Experts of a small language model.
Size: 11 layers, width 256, vocabulary 4096.
Experts: 128 experts in each of 10 layers, 64 SwiGLU neurons an expert, 8 picks a token, a sigmoid router.
Training: a variant of Muon for the experts, 4488 steps.
Below are experts of layer 6 (counted from 0) of a mixture-of-experts language model. Rows are named gate (a neuron's input weights, with its number), up (a neuron's input weights, with its number) and show model dimensions 64-127. Each number is 200 + 20 x the weight over its row's rms, rounded and kept within 0 to 999.
Before each expert's rows: a language model's description of what the expert responds to. This comes from a sample of Wikipedia text that the model never trained on.

# expert 10
It responds to: Capitals in acronyms. Single capital letters starting abbreviations or capitalized words, often after an opening parenthesis or line break, such as (SAMHSA), PTS, (TBTA).
gate0,198,218,185,179,211,162,186,178,205,193,206,186,210,181,197,213,166,225,181,216,200,216,228,236,216,185,186,196,207,190,203,208,197,165,199,201,197,193,184,223,175,181,224,169,217,179,213,169,171,212,155,192,196,190,199,195,194,209,166,196,222,194,177,195
up0,201,179,213,208,171,218,180,203,208,175,197,219,174,226,163,224,200,236,215,169,209,172,189,200,148,183,202,208,193,221,220,183,179,236,183,213,190,205,226,170,193,165,164,234,189,219,181,189,183,192,227,212,209,211,225,178,214,188,193,220,217,214,228,207
gate1,180,182,173,189,172,191,202,225,166,220,204,205,185,209,190,193,170,194,190,220,164,213,210,243,193,178,238,174,213,204,212,216,244,201,219,222,190,196,204,194,201,215,189,196,187,237,200,209,223,234,211,206,226,205,201,178,171,218,207,219,210,191,194,222
up1,216,188,161,197,176,173,198,198,203,240,220,194,173,218,192,188,186,187,189,233,183,222,236,195,208,173,195,156,221,204,174,228,232,202,236,224,171,194,190,168,204,227,194,194,195,234,189,240,200,238,180,222,230,234,197,145,193,187,180,203,204,213,193,210
gate2,197,216,196,238,199,189,176,191,206,222,238,186,195,207,209,212,160,177,218,181,207,232,210,198,206,192,169,192,205,215,188,209,203,186,226,186,210,198,156,244,204,158,159,240,203,242,204,175,187,205,206,235,203,178,180,189,211,182,215,209,182,197,204,233
up2,225,194,201,178,210,197,227,207,216,194,206,195,192,202,189,195,227,174,197,239,204,219,198,181,181,238,201,238,189,223,187,193,193,210,175,178,214,213,210,174,204,185,196,207,177,170,182,206,231,205,217,221,198,209,211,212,234,208,196,190,214,190,156,191
gate3,185,195,226,216,168,214,214,188,184,204,211,212,218,238,184,187,186,201,206,203,132,204,175,196,166,213,192,175,218,230,222,203,186,200,212,216,228,181,201,195,179,172,199,206,153,225,181,170,202,197,175,195,223,209,195,215,218,159,143,189,182,203,193,195
up3,188,203,219,233,204,188,202,182,165,193,205,184,222,212,231,172,203,203,211,197,175,227,203,194,209,209,202,208,184,188,213,217,186,201,239,213,208,188,202,204,198,184,164,206,198,223,184,175,173,207,165,185,221,204,236,221,224,175,157,185,177,185,193,200
gate4,234,209,203,250,214,183,187,250,206,190,206,211,193,187,181,235,179,191,249,211,216,202,211,219,177,198,203,197,198,197,203,194,193,200,180,229,183,210,209,224,172,210,213,195,191,175,206,179,198,190,182,187,202,162,204,184,187,206,229,231,180,161,207,197
up4,233,165,182,174,204,216,199,224,220,221,214,192,203,216,185,221,214,217,183,209,192,242,241,197,201,201,204,190,215,155,225,190,203,157,218,196,186,196,198,191,257,195,206,200,195,205,219,172,194,206,183,200,209,217,243,190,226,160,202,185,179,166,223,225
gate5,215,203,201,190,198,227,146,193,174,208,197,202,183,182,198,212,199,221,227,215,190,195,168,196,188,181,197,215,223,199,222,163,198,192,204,237,221,213,167,226,217,233,187,193,226,225,202,236,200,187,188,190,200,185,235,198,206,171,189,238,224,204,202,217
up5,198,189,167,185,227,237,155,191,189,210,201,158,178,186,249,209,177,221,213,237,198,170,171,185,164,200,218,191,186,191,203,198,207,205,193,216,218,155,188,207,225,199,197,200,253,250,182,235,207,215,215,158,172,211,199,177,196,203,190,221,243,193,229,199
gate6,184,221,201,184,219,209,191,251,200,184,182,222,178,209,220,205,209,192,174,204,197,194,219,213,181,170,195,173,195,231,215,197,200,181,200,202,153,197,165,206,214,240,238,191,200,213,185,220,202,182,197,192,199,207,230,222,223,207,176,222,229,187,188,215
up6,192,228,183,171,179,219,221,216,213,195,184,189,191,173,247,208,222,198,157,151,215,180,221,172,157,178,169,189,168,197,187,227,200,193,192,187,188,171,216,198,219,192,203,198,198,194,142,183,206,201,196,190,227,211,170,191,223,199,204,207,219,167,156,232
gate7,172,176,211,219,210,244,237,225,199,194,236,208,179,199,186,199,230,232,185,177,228,207,252,204,217,162,207,210,158,222,231,203,199,182,167,196,235,184,232,192,202,244,226,226,176,196,170,181,176,204,211,220,184,204,210,214,219,210,192,186,210,180,228,233
up7,184,214,194,163,190,182,192,205,174,226,178,202,221,216,197,235,208,204,217,205,195,202,182,197,245,182,189,218,183,197,183,183,214,168,226,241,217,194,158,194,199,168,180,205,201,202,216,201,228,193,201,186,187,206,173,182,193,194,225,191,177,184,188,195
gate8,222,178,206,181,202,224,204,217,229,167,224,210,193,201,171,201,176,203,204,194,207,231,199,187,142,191,204,165,211,205,202,213,206,216,180,185,167,181,187,200,196,203,240,192,208,236,224,181,191,193,208,176,179,184,200,196,202,193,183,179,187,192,178,218
up8,187,223,172,245,197,183,220,192,200,227,224,181,182,210,224,185,178,178,210,213,213,204,226,201,200,198,203,202,230,216,212,185,204,231,207,176,224,183,162,199,192,220,206,179,235,209,197,203,158,207,190,206,213,190,221,165,224,233,186,195,230,237,177,206
gate9,239,177,212,188,213,201,221,226,192,195,229,173,211,183,220,174,228,223,198,195,203,190,226,186,212,214,195,212,196,221,207,208,184,189,190,228,200,189,166,219,172,196,175,205,194,211,193,239,189,243,236,183,187,178,189,194,171,222,189,196,227,188,187,195
up9,230,177,212,192,228,206,221,252,215,210,212,193,219,172,194,191,197,194,176,217,223,194,242,194,210,203,220,202,225,199,214,205,213,156,207,199,202,184,167,208,184,202,193,216,194,210,222,210,201,204,231,175,198,212,183,185,177,197,205,194,230,174,234,185
gate10,224,250,237,188,226,254,224,193,192,166,210,243,223,211,201,195,229,215,186,195,195,215,244,198,178,214,185,226,223,179,207,157,146,213,215,216,193,176,204,196,189,197,243,202,159,214,191,234,198,183,199,232,204,227,206,210,192,213,231,199,200,216,170,184
up10,179,177,142,192,179,154,157,183,205,239,230,197,175,191,167,196,214,193,202,216,192,188,180,186,210,202,224,201,196,183,175,209,227,212,179,187,201,202,180,223,222,186,175,203,186,190,211,195,178,232,232,203,221,158,225,177,209,181,176,182,212,203,200,215